From a checkpoint of a small mixture-of-experts model trained on Wikipedia: 4 picks a token.
Below are experts of layer 3 (counted from 0) of a mixture-of-experts language model. Rows are named gate (a neuron's input weights, with its number), up (a neuron's input weights, with its number), down (a neuron's output weights, with its number) and show model dimensions 0-127. Each number is 128 + 24 x the weight over its row's rms, rounded and kept within 0 to 255.
Before each expert's rows: a language model's description of what the expert responds to. This comes from a sample of Wikipedia text that the model never trained on.

# expert 7
What it handles: Dates and numbers. Day numbers and first year digits right after month names in dates, such as May 17, November 2024, April 1989; also scores.
gate8 [166 135 139 111 148 115 114  82  98  82 119  91  83 138 149 138 154 120 160 122 153 130 153 161 130 109 123 156 138 158 122 115 142 118  92 128 109 140 100 140 138 103 139 134 157 117 168 105 128 162 116 111 153 127 108 171 145 144 166  96 126 145 163 161  95 162 141 119 112 156  91 120 145 159 158 127 130 109 113 115 117 180 104 138 131 129 147 165  93 116 114 108 151 133 148 156  85 125 107  89 138 114 118 153 102 150 150 125  88 104 123 131 127 156 110 142 100 129 100  55 138 122 136 152 131 144 186 116]
up8 [112 114 131 131 151 122  91 133 139 161 148 142 152 108 128 122 129 118 145 129 123  97 135 129 123 120 123 102  97 121 146  80 119 140 141 105 159 115 151 121 121 163 134 107 138 147  61 158 156 115 109  99 125 120 128  83 125 102 111 168 128 148  95 106 147  57 116 132 132 116 134 155 102 131 111 140 181  71 120 159 169  98 116  96 131 101  95  93 120 115  88 116 121 141 154 165 116  70 145 122 103 146 129 116 120 152  94 158 148 119 152 152 151 100 110 128 121 173 122 115 114 142 140  89 122 112  84 150]
down8 [ 99 124 108  86 133 131 119 121 110 154 153 152 109 122  79 106 113  98 121 105 132 101  85 122 137 107 149 151 137  87 109  96 124 118 106  98  86  98 163 111 107 126 148 105 157  88 132 129 125 131 128 148  86 119 168 123 130  82 106 112 147 134 133 118 127 124  62 171 138 147  76 123 125 135 122 149  62 128 110 124 152 117 121 157 176 120 139 128 119 128 139 161 125 114 105  70 100 163 102 132 123 168 124 136 132 131 127 116 171 167 130 151 150 132 109  88 126 103 120 165 115 131 114 151 118 118 132 159]

# expert 15
What it handles: Title and name fragments. Short word-piece continuations inside song titles, proper names and capitalized titles, often just after a quote in tables: W-ast-ed, Sh-and-ling, Mad.
gate0 [108 122 154 155 142 104 143 119 104 170 134  65 102  99 133 107 101 142 127 142 118 154 164 137 115 157  69  93  87 124 145 105 129 124 134 126 133  68 128 114 129 117 133 109 100 125 150  99 129 118 118 179 109 134 116 145  93 151 133 120 136  78 119 139 114 128 138 114 144 145 125  96 122 136  88 151 159 126 143 169 133 121 102 130 123 138 145  70 161 149 104 106 112 149 135  91  73 124 123 143 152  86 102 135  83 134 108 156 132 137 175 109 116 119 118 115 134 193 142 138 156 147 125 152 127 129 132 101]
up0 [114  80 110 104 103 147 157 196 140  74 126 171 165 138 107 146 124 113 118 140 151 109 105 150 135 126 117 170 108 165  87 122 128  95 123 133 131 136 129 153 162 130 127  89 131 152 120 113 115 145 120  92 181 122 127  84 129  83 133 117 127 105 128 116 101 171  83 134 147 124 118 139 133  89 174  99 123 119 148 126 145 124 148 129 124  98  96 178 108  92  99 104  78 135 119 140 117 108 112 106  82 143 114 139 152 134 158 120 114 132  94 132 131 116 117 156 111 109  90 110 137 123 138 159 122  98 135 107]
down0 [116 130 147 143 128 135 156 125 104 117 137 139 136 146 126 137 170 134  99 145 121  97 117 151  76  83 157 131 183 153 126  77 113  96 107 106 128 134 139 153 212 120  89 153 152 114 122 119 137 144 107 142 153 163 128 152 135  88 121 163  87 112 132 137 116 136 137 104 160 118  94 114 176 150 144 112 139 183 102 117 102 147 125 134 160 154  89 118 133 121 106 159 144 111 101 115 111 122 131 112  79  87  88 165 141 116 127 122 121 115 132 150 112  94 141 162 141 116 143 151 138 164 134 141 106 110 133 120]

# expert 31
What it handles: Conjunctions and list commas. Commas and and joining items in lists and clauses, such as hypertension, and; author lists; and a, and the.
gate0 [ 84 139 137 147 146 176 114 132 133 154  84 148 164 131 132 135 122 108  88  95 109 126  86 153 139 128 114 131 182 151 114 121 139 105 142 114 135 167 160 106 109 143 133 101  88 121 127 128 139 133 128 133 140 105 124 111 151 120 120 145 111 155 104 110 108 106 100 167 122 132 149  95 102 121 104 155 132 119 127 145 153  72  61 112 163 147  97 103 141 121 119 117 168 131 100 136 106 107 147 171 186 131 136 147 124 126 126 114 162 110 104 158 120 156 158  75 141 133 130 125 162 126 113 123  79 112 177 123]
up0 [138 140 149 150 151 160 171 145  91 125 112 147 134 142 136 116  88 162 147 101 125 119 147 155 125 129 124 150 113 130  88 127 137  58 151 160  99 114  92  73 110 141 121 115 147  84 146 156  91 106 122 100 156 137 124 117 149 126 117 100 122 139 158 139 118 158 110 145 111 106 152 107 109  99 158 146 169 143 127 139 149  93 125 133 113 128 116 118 130 111 125 151 176 115  88 164  76 105 169 127 109 190 113 133 145 144 134 141 149 171 126 138 143 138 122 145 122 149 134 101 129 153 160  66 128 123 128 110]
down0 [118 120 102 113 127 136 114 137 116 118 145 164 113 101 167  91 117 116 147 131 110 118 108  88  87 145 114 119 134 132 102 133 118 151 127 109 118  96 115 114 153  90  91 139 139 142 148 131 123 145 101 115  95  86 169 151 147 125 152  99  94 130 111  85 116 135 111  84  99  96 164 142 145 156 151 110  89 130 150 113  80 113 166 130 126 143 139 116 181 120 121 132 114 141 140  85 127 142  72 156 137 124 103 142 107 135 129 162 108  67 108 158 137 162 121 103 122  89 133 139 133 122  77 178 160 106 143 116]

# expert 26
What it handles: Leading year digits. The first digit 1 or 2 opening a year or date after a space, dash or parenthesis (1998, 2004), plus hyphens and prefixes re-, co-.
gate0 [148 110 153 138 124 138 130 136 147  88 137 109 131  80 175  85  98 143 174 124 118 114 106 163 147 102  89  85  76 111 118 119 108  93 148 139 126 161 149 152 109 122 124 118 139 131 109  94 132 108 135 135 147 117 105 146 146 147 127 101 129 122 180 107 131 143 151 101 130  74 112 180 128 171 124 154 123 155 135 172 115 100 146  83 112 136 115 113 127 107 104  79 150 129  93 165 101 101 132 119 118 158 125 133 135 129 125  98 143 161 171 128 130 107  96 116 106 107 136 136 175 127 156 116 136 133 109 169]
up0 [112 130  97  89 117 124 100  85 152 115 135 143 137 122 146 156 143 132 188 127 144 107 146  99 136 134 129 161  72 120 125 133 129 116 159  95 125  97 147 129 122 142 181 158 141 158 108 131 135  98 151 151 109  94 136 155 122 120 107 109 128 132  88 147 169 120 167  90 166 106 114  91  97 132 130 107  82 123 115 217 132 138 124 113 135  82 125 133 114 137 156 115 112 129 124 149 114 140 124 136 157 116  92  97 147  90 125 165 118 108 112 135  91 144 138 141 147 135 130 129  98 140  97 108 177 130 106 116]
down0 [166 124 100 153 110 169 134 127  73  99 101 108  97 142 127 152 116 129 130 144 106 161 157 155 149 152 138 138 125 119 138 146 163 141 168  92 147 134 141 137 153 106 118  90 132 132 147 142 153  93 121 146 138 145 120 162  90 142 169 136 118  98 108  92 140 135 146 149 132 127 142 120 149 146 105 116 154 158 141  94 157 140  92 136 128 141 130 121 139  90 139 115 104 123 131 104 150 106 123 113 155 168 108 149  92 112 137 161 127 137 113  95 175 105 169 125 122  72 192 156  90 130 114 164 142 177  99 124]

# expert 24
What it handles: Sentence-ending periods. Periods closing sentences, often fused with a word ending, before a new sentence or paragraph, plus clause-joining ", and" and ", but".
gate7 [116 123 137 162 159 168 130 119 118 155 161  87 137 131  73 149 140 123 107  97 140 167 126 127 108 155  93 125 125 111 145  93 151  88 130 149 157 128 127 145 184 147 124 161 126 113 100 172 107 101  94 203 119 118 133 122 148 138 138 128 112 111 109 126 108 123 122 117 151 131 154 114 119 154 130 163 115  94 111 132 140 158 120 100 142 141 106 137 174 116 157 151 149 161 140 135 141  86 140 122 138 126 123 152  96 125 105 112 128 141 115 101 151 167 129  98 143  61 182 141 159 156 133 105 117 139 163 138]
up7 [129 133 160 123 110 146 153 153 107 129 144 144 102 170  98 141 119 146 124 128 136 121 111 127 127 113 123 115 133 110 127 126 133  52  65 109 156 133 110 126 151 131  69 152 117 118 115 122  86  90  85 144  88 145 153 146 139 109 162  97 118  98 147 121 118 125 135 103 136 149 145  75 135 117 163 130  95  80 136 167 133 114 115 110 138 133 102 122 135 106 114 101  92  86 136 124  97 137 118 107 103 124 128 157 141 165 112 123 128 147 162 119 202 144 128 164 138  89 172 153 130 145 125 118 129 146 154 143]
down7 [134 114  91 104 114 126 132  90  86  65 173  73 132 129 134 100 102 140 101 105 118 137  77  72 126 116 146 129 122 134 116 146 134 152 151 159 147 140 114 144 151 135 133 123  97 142 156 109 115 116 138 144 144 153 180 190 121 164 134  95 126 148 120 124 151  91  96 144 128 117 148 116 122 119 135 145 109 123 131 162 131 119 103 112 155 117 162 100 151  85 153 104 165 106 151 129 174 122 134 113 140 146 134 104  92 106 151 113 116 142 120 151  95 150 104 139 147  85 132 166 108 165 130 151 117  94 136 126]

# expert 32
What it handles: Digit 1 and ordinals. A standalone or year-initial digit 1 in tables and dates (1992, 1763), and ordinal suffixes th, st, nd, rd after numbers (14th).
gate0 [135 119 116 163 162  62 125 146 139  90 106 123 139 111 127 129 167 104 150 119 129 147 154 109 152 119 146 123 104 117 105  92 121 161 112 174 118 117 137 173 156 141 161 167 140 159 128 120 144 128 130 108 131 107 139 131 111 112 106 151  94  55 109 157 130 146 145 143  91 115 122 138  86 138  63 111 131 127 171 140  93 138 128 121 135  98 106 123 157 108 162 136 122 118  85 101 122 114 133 138 153  86  95 115 130 133 162 114 134 177 174  88 154 134 120 110 114 159 120 138 105 122 111 161 123 106 133 116]
up0 [129 106 106  93 132 152 122 161 105 133 100 156 102 167 145 158  94 159 145 121 140 121 124 123 111 100 138 159 120 153 103 151  92 126 132 124 124 129 143  81 122 141 126 135 139 156 103 134  78 171 131 135 113 164 117 137 115 115 155  98 161 154  99 101 112  98 163 176 189 153 165 149 136 151 110 118 124 171 116 151 185 131 124 140 134 117 120 144 128 140 109 112 135 170 128 109 108  91 120 110 128 156 152 157 129 122 149 146 130 109 138 196  92 148 120 169 122 118 129 119 124 136  96 123 136 155 183 101]
down0 [128 135 118 127 168 115 118 112 137 117  94 135 132 111 131 126  43 136 141 157 105 110 120 137 128 177  99 117 124 148 108 127  72 139 138 107 125 137 150 158 201 127 120 116  98 118 132 161 138 123 112 117 160 126 146 152 153  56  98 119 166 120 140 116 131 120  81 117 138 118  98 156 137 120 126 127  93 141 149 157 138 107 108 147 137 127 119 107 102  98 155 103 157 205 118 162  69 122 152 125 132 128 137 108 141 128 142  92 137 134 120 129 113  96 141  96 114 136 120 142 115 118  85 120 125 130 103 141]

# expert 21
What it handles: List and credit connectors. Conjunctions and separators joining names or items in credits, lists and sports results: and, &, featuring, directed by, vs., a goal-minute apostrophe.
gate0 [112 120 116 125 144 171 149 104 112 137 103 170  91 148 155  88 168 165 110 118 126 154 134 119 106  94 106 103 133 120 135 132 111 130 149 127 131  98  90 156 136 104 152 130 134  91 111 137 168  84 123 101 152  82 137  82 129 144 101 116 110 107 140 115 145 128  97 112 106 148 175 113 105 114 105 187 160 115 126 172 151 111  99 155 144 151 116  92 125 149 118 131 101  85 125 118 126 150 139 116 107 125 161 102 124 125 114  68 149 145 128  86 109 133 139 109  98 141  89 101 139 156 124  96 144 113 141  90]
up0 [112 134 128 123 119 118 157 106 139 144 151 144 105 146 146 112 138 128 130  95 133 101 140 116 100  75 102 139 141 116 167 159 131 101 152 160 145 175 105 145 105  94 139 114 126 140 114 145 174 102 126 114 113 143 157 102 103 128 137 166 145 129 131 151 138 123 149 132 105 136 159 127  99 122 104 135 131  95 111 131 154 109  67 174 158 143 121 143 139 136 140  91  98 103 135 125 102 157 126  94 124 104 125 111 137 118 134  68 173 159 157 101 149 114 121 132 173  93  91  63 118 148  72 125 106 149 101 127]
down0 [153 158 132 122 105 112 146 140 167 195 122 137 129 126 146 117 148 121 115 108 157 130 127 113 138  71 156 114 142 121  83 122 126 128 152 148 116 192 102  87 120 111  96 101 100  93  92 102 133 143 140 118 108  88 110 161  96 127 130 150 100 157 118 125 102 110 135 165 142 103  87 150 103 132 155 133 179  89  95 133 132  79 185 117 134 149 118 135 137 148 147 118 132 132 131 104 115 149 146 129 117 159 131 120 119 143 130 137 114 189 150 107 132 108  95 131 135  89 124 100 129 163 147 102 125 139 118  92]

# expert 25
What it handles: Table cell separators. Pipe separators opening or continuing table cells, often before numbers or headers, in election results, population and sports statistics tables.
gate2 [ 79 133 124 156 130 137 165 150 136 145 145 138 146 130 129  85 123 148 170 122 154 118 131 114 114 121 152 159 150 106 107 102 140 135 127 164 115 108 154 121 112 144 141 149 115 130 125 116 146 118 147 154 145 138 135 111 125  85 157 178 175 115 115  98 145  98 139 142 110  99  60 171 127 116 120 150 109 109 113 117 169 104 123 110 147 122 110 114 162 116 107  78 104 142 118 172 126 152 121 135 144 154 107 111  89  97 139 115 115 162 135 120  89 117 134 121 153 154 170  90 112 141 138  64 147 139  67 106]
up2 [140  99 123 127 166 104 139 147 140  98  94 118 167 138 124 146 102 129 102  94 126 156 125 124  65 109 116 151 155 147 113  98 139 147 114 146 103 140 113 126  94 149  89 134 114  92 113 121 170 104 111 132 147 167  94 164 138  98  96  87 150 132 162 134 138  95 149 139 150 119 124 141 150 121 131  96 131 148 125 120 152 106 134 133 172 116 141 104 142  90 172 123 150 138 111 133 149 145 120 143 121 110 108 130 169  76 153 151 100 114 148 126 117 146 104 176 106 163 131 119 139 134  58 128 120 161 133 182]
down2 [127 115 136  80 156 128 158  88 101  79 162 142 119 123 120 119 126 105 117 153 135 149 134 125  78 153 136 120 104 136 138 117 204 132 130 128 164 124 134  94 141 108 127 113 144 162  92 128 124  78 115  80  98 123 134 146 116 116 152 117 127  72 125  88 169 136 148  88 100 137  75 104 109 107 127 129  88 169 108 111 120 147 102 105  87 129 133 139 116  86 134 157 181 119 141 120 147 149 139 127 137 117 132  98 111 134 127 143 138 127 158 136 148 114 156 125 117 112 110 140 140 113  94 133 115  84 157  94]

# expert 58
What it handles: List dashes and numbers. Dashes after dates or titles in bulleted lists ("August 9 –") and digits at the start of numbered table rows or lists.
gate8 [113  83 171 155 125 123 156  78 133 122 141 135 150 116 138  97 109 129  96 122 142 126 107 133 139 135 136 123 104 132 125 114 154 122 120 140 163  86 138 136 137 103 150  87 133 110 105 141 133 130 166  73 132  85 136 147  97 105 116 153  93  94 106  97 130  85 149 166 148 128 139 146 126 135 166 142 144 155 146 118  95 101 139 112 101 105 134 213 149 102  79 156 143 111 120 139 149 128  74 187 136 154 135 112 137 120 126 133 125 159 164 161 133 105  85 113 150 140 126 143 141 133 103 143 135 122 121 114]
up8 [109 107 128 123 102 146  92 133 146 166 154 141 126 163 121 109 197 156 119 139 120 129 163 150 127 139 124 164 106 156 115  92 104 129 124 115 113 123 163 178 122 142 102 175 115 144 113  76 115 169 126 168  98 165 111 106 154 152 120 124 116 138 129 139 133 127 138  99 105 122 136 142 162 137  76  91 117 116 147 137 192 154 106 129 147  77 107  87 123 146 157 166 130 135  92 151 137 149 138 133  94 126  99 143  94 160 132 107 122  94 115 108 131 119 152 151 133 155  90 136 128 148 145 121 134 149 144 145]
down8 [105 139 181 163 174 134 134  90 160 116 165 125  96 139 134 137  72 136 155 104 169 118 124 124 178 101 132 108 134  79 148 154 140  83 125 152 108 109 109 142 120 135 130 127 124 114 105 130 154 172  78 111 143 152 142 152 127  98  80 111 144 145 151 150 159 131 120 100 162 102 135 134 112 145 109 138 138 111 182 118 141 102 120 147 188 137 136  81 102 149 127 115 128 135 165  92 133 158 145 142 100 101 112 110 108 145 115 103 110 110 122 133 172 148 139 102 145 139 150 139 145 114 155 139 118 121 152 115]

# expert 6
What it handles: Commas and relative words. Commas ending list items or clauses, often fused with a word piece or parenthesis, plus which, who and that opening relative clauses.
gate0 [124  93 134 137 106 103 118 105 117 121 119 150 112 172 103 103 170 127 175 139 144  99 140  76 135 126 118 107 154 111  98 165 169 115 114 154  67  73 130 128 174 139 128 162 156 152 136 140 141 109 153 110 139 126 103 160 118 111 103 128 141 139  87 129 125 110 125 137 111 113 108  88 100 147 154 114 179 108 153 121 110 106 148 142  98  93 149 149 140 138 103 134 111 135  96 116 142 115  93  94 143 134 118 127 127 128 116 126 174 181 143 162 114 119  92 142 150 119 106 137 117  80 146 126 112 119  74 134]
up0 [130 160 124 119 147 146 133 140 122 111 134 143 149 128 156  92 100 155  91 123 130 105 125 122 177 161 119 100 148 160  88 113 129 106 158 109 196 103 107 138  98 124 106 118 119 110 135 130 136 115 107 137 126 127 148 106 156 144 149 137  99 162 146 143 161 132 116 137 136 110 132 155  94  91 132 151 130 126 152 128 115 136  97 120 127 210 135 136 103 148 150 153 121 139 163 130 124 142 134 149 100 190 105 134  83 116 165 144  43 132 156 105 127  90 142 145 102  92 139 127 133 135 152 137 107 131 153 154]
down0 [127 133 107 142  93 127 130 132 130  89 169 121 124 154 103 132 123  96  96 148 161 144  96  93 149  87 138 168  94 101 145 133 159 145 118 153 154 112 136 119 118 112 130 123 119 144 157 117 101 169 118 120 133 121 137 131 148 103 101  85 145 108 154 125 129 150 100 147 178 168 104 149 142 121 127 128 110 142 113 124 141 144  72 171 105  82 131 142 134 150 123 117 106 111 107 164 161 107 113 160 120 111 137 135 175 136  71 155 214 121  88 150 122 120 120 113 150 135 155 125 105 121 123 144 152 150 144 112]

# expert 42
What it handles: Numbers in tables. Standalone small numbers, mostly in pipe-separated sports and statistics tables, plus list numbers and ages, such as 22, 40, 15.
gate7 [128 129  99 127 109 116  86 138 153 116 114 130 109 129 115  81 124 104 122 109 156 116 104 128 148 113  70 140  91 144 132 104 124 106 133 184 122 120 127 128 160 126 139 152 153 126 148 105 140 128  97 159  65 144 131 143  93 114 146 142 127 126 119 104  98 138 138 132 133  89 143 139 111 167 102 146 109 120 136 187 136 146  93 103 153 147 152 139 135 142  60 149 139 152 133 137 114 143  89 135  98 141 127  98 118 152 110 143 153 158 127 134 105 102 125 110 145 124 135  60 122 120  66 161 176 127 131 161]
up7 [135 150 132 141 104 111 138 109  98 134  93 101 163 133  79 180 153 173  95 133 123 130 138 170  69  86 141 126 113 159 107 153 121  90 117 125  98 164 110 137  78 150 123 113 131 122 160 141 118 144  97 129 134 105 145 110  97 143 136 133  96 179 156 138 112  81 122 131 134 138 103 168 145 120 176 142 110 135 127 126 146 112 134 160 144  99 110 120 123 120 199 142 133  83 125 143 133 144 147  94 153 157 124 120 141 126 154 122  99 112 156  80 118 129 114 146 121 145 160 135 157 134 139 140 146 153 152 129]
down7 [151 109 108 114 118 168 109 100  89 160 133  93 119  97 145 105 119 115 163 120 151  93 119 116  60 146  87 150 150 152 155 123 150 103 129 130 119 173 158 152 108 112 132 166 106 148 152 148  96  96 103  67 122  84 119 106 131 151 118 179 165 130 137 124 164 139 153 115 125 151 130 133  88 124 155 117 115 109 119 136 128 112  99 147 148 119 148 152 136 142  98 108 155  86 132 128 156 128  94 159 124 137 163 137  99 128 151 157  82 139 128 124 161 120 107 133 101 138 172 149 136 103 116 120 133  93 123 146]

# expert 19
What it handles: Name-initial word pieces. Capital or lowercase first pieces of proper names and words, such as R in Porsche RSR, B in Bucks, F in Friesen.
gate0 [137 159 140 126 137 121 145 137 113  95 138 142 133 119 129 116 192 155 136 123 106 100 139 143 120 115 147  90  91 103 131 101 149 149 113 110 120 153 129 183 170 140 133 143 113 177 135 136 151 133 175 118 135  94 114 108 115  88 178 128 161 105  96 116 154 149  98 137 110 127 130 159 137 171 121 160 161 133 107 100  78 130 139 133 105 181 157 139 140 117 164 180  79 135 108 129 117  99 150 107 182 112 122 148 105 132 106  96 136 115 135 148 117 111 154 119 122 162 119 137 105 126 170 133 124 150 151 114]
up0 [127 133 110 161 100 114 159 166 123  88 132 136 180 138 149 163 153 152 114 101 121  83 151 131 119 144 107 103 137 117  81 113  73 101  76 123 117 170 103 110 155 122 125 124 163 142 132 140 154 124 154  93 108 123 114 105 117 121 163 109 143 129 113 150 109 134 152 134 109 110 133 148 100 180 124 125 105 102 129 132 123 112 104  67 106 155 111 113 136 103 112 146 102 140 100 193  84  97 171 114 137 133 115 105  89 130 148 134 153  66 136 124 125 134 113 116 139 126 158 147 140 138 136 152 141 119 147 143]
down0 [133 124  98 139 144 176 135 106  97 134 135 109 139 135 152 126 149 121 139 117 145 137 137 121 168 127 119 116 126 122 124 135 147 168 119  75 139 133 119 144 116 118 116  95 137  90 164 128 153  90 182 140 141 122 125 153 100  81 134 143 109 103 121 131 139 124 144 107  93 161 125  87 114 118 150 146 132 138  99  81 166 109 147 127 130 118 155  97 151  84 141 168 124  99 155 166 101 129 144  65 165 169 152 173 126 132 143 141 153  72 117 169 140 179 127 111 122 137 141 120 162 155 147 109 161 112 121 131]

# expert 12
What it handles: Nationality and place adjectives. Nationality adjectives and -ian endings before nouns, especially after an article title, plus words like local, modern, national; Brazilian, German, British.
gate0 [116  95 162 143 120 124 122 116 104  94 117 157 107 118 138 166 112 123 103 117 116 131 107 105 111 168 104 129 115 166 148 169 153 140  92  99 127 128  86 170 165 108 103 121  92 154  90 127  89 135 125  96 102 127 123 144 174  80  87 154 139 119 111 116 129  92 131 114 120 156  79 127 167 138 102 141 121 127 133 133 141 177 159 132 135 143 149 128 117 114 145  85 174  84 142  95 107 136 117 135 116 136 115 105 132 126 104 139 109 125  83 101 108 127 124  97 142 133 140  91 141  57 104 129 113 118 135 108]
up0 [175 164 126 115 133 199 115 155 116 139 104 122 121 129 130 112 112 140 124 139 120 114 129  78 137 176 148 158 159 131 117 126 108  95 154 148 140 111 124 124 125 128 148 136 124 147 120 153 149  84  85 116 106  83 127 128 159 121 119 126 113 137 127 138 120 115 141 155 110 107 129 148 139 132 175 128 137 210 120 187 140 132 154 136 121 109 150 149 136 134  93  96 156 160 113 105 123 121 100 126 109  95 112  99  99  88 129 120 103 144 153 117  88 141 123 110 160 147 142 183 112 116 117 141 133  74 140  88]
down0 [130 117 106  92 128 147 115 108 138 113 160 103 105 122 118 125 141 145 155  80 143  84 152  91 120 114 172 128  95 135 132 113 160 131 101  92 176 138 136 110 167 102 129  92 122 180 127 105 154 130 139 162 104 129 116 131 105 106 171 120 125 135 115 139 123 110 123 109 109 163 149 141 164 129 152 100 145  98 159 110 105 144 111 142 127  89 110 103  95 149 102 125 144 145 107 193  97 121 137 128 131 139 146 134 111 105 128 117  73  81 162 130 100 143  91 140 153 114 175 116 125 119  92 164 148 148  99 135]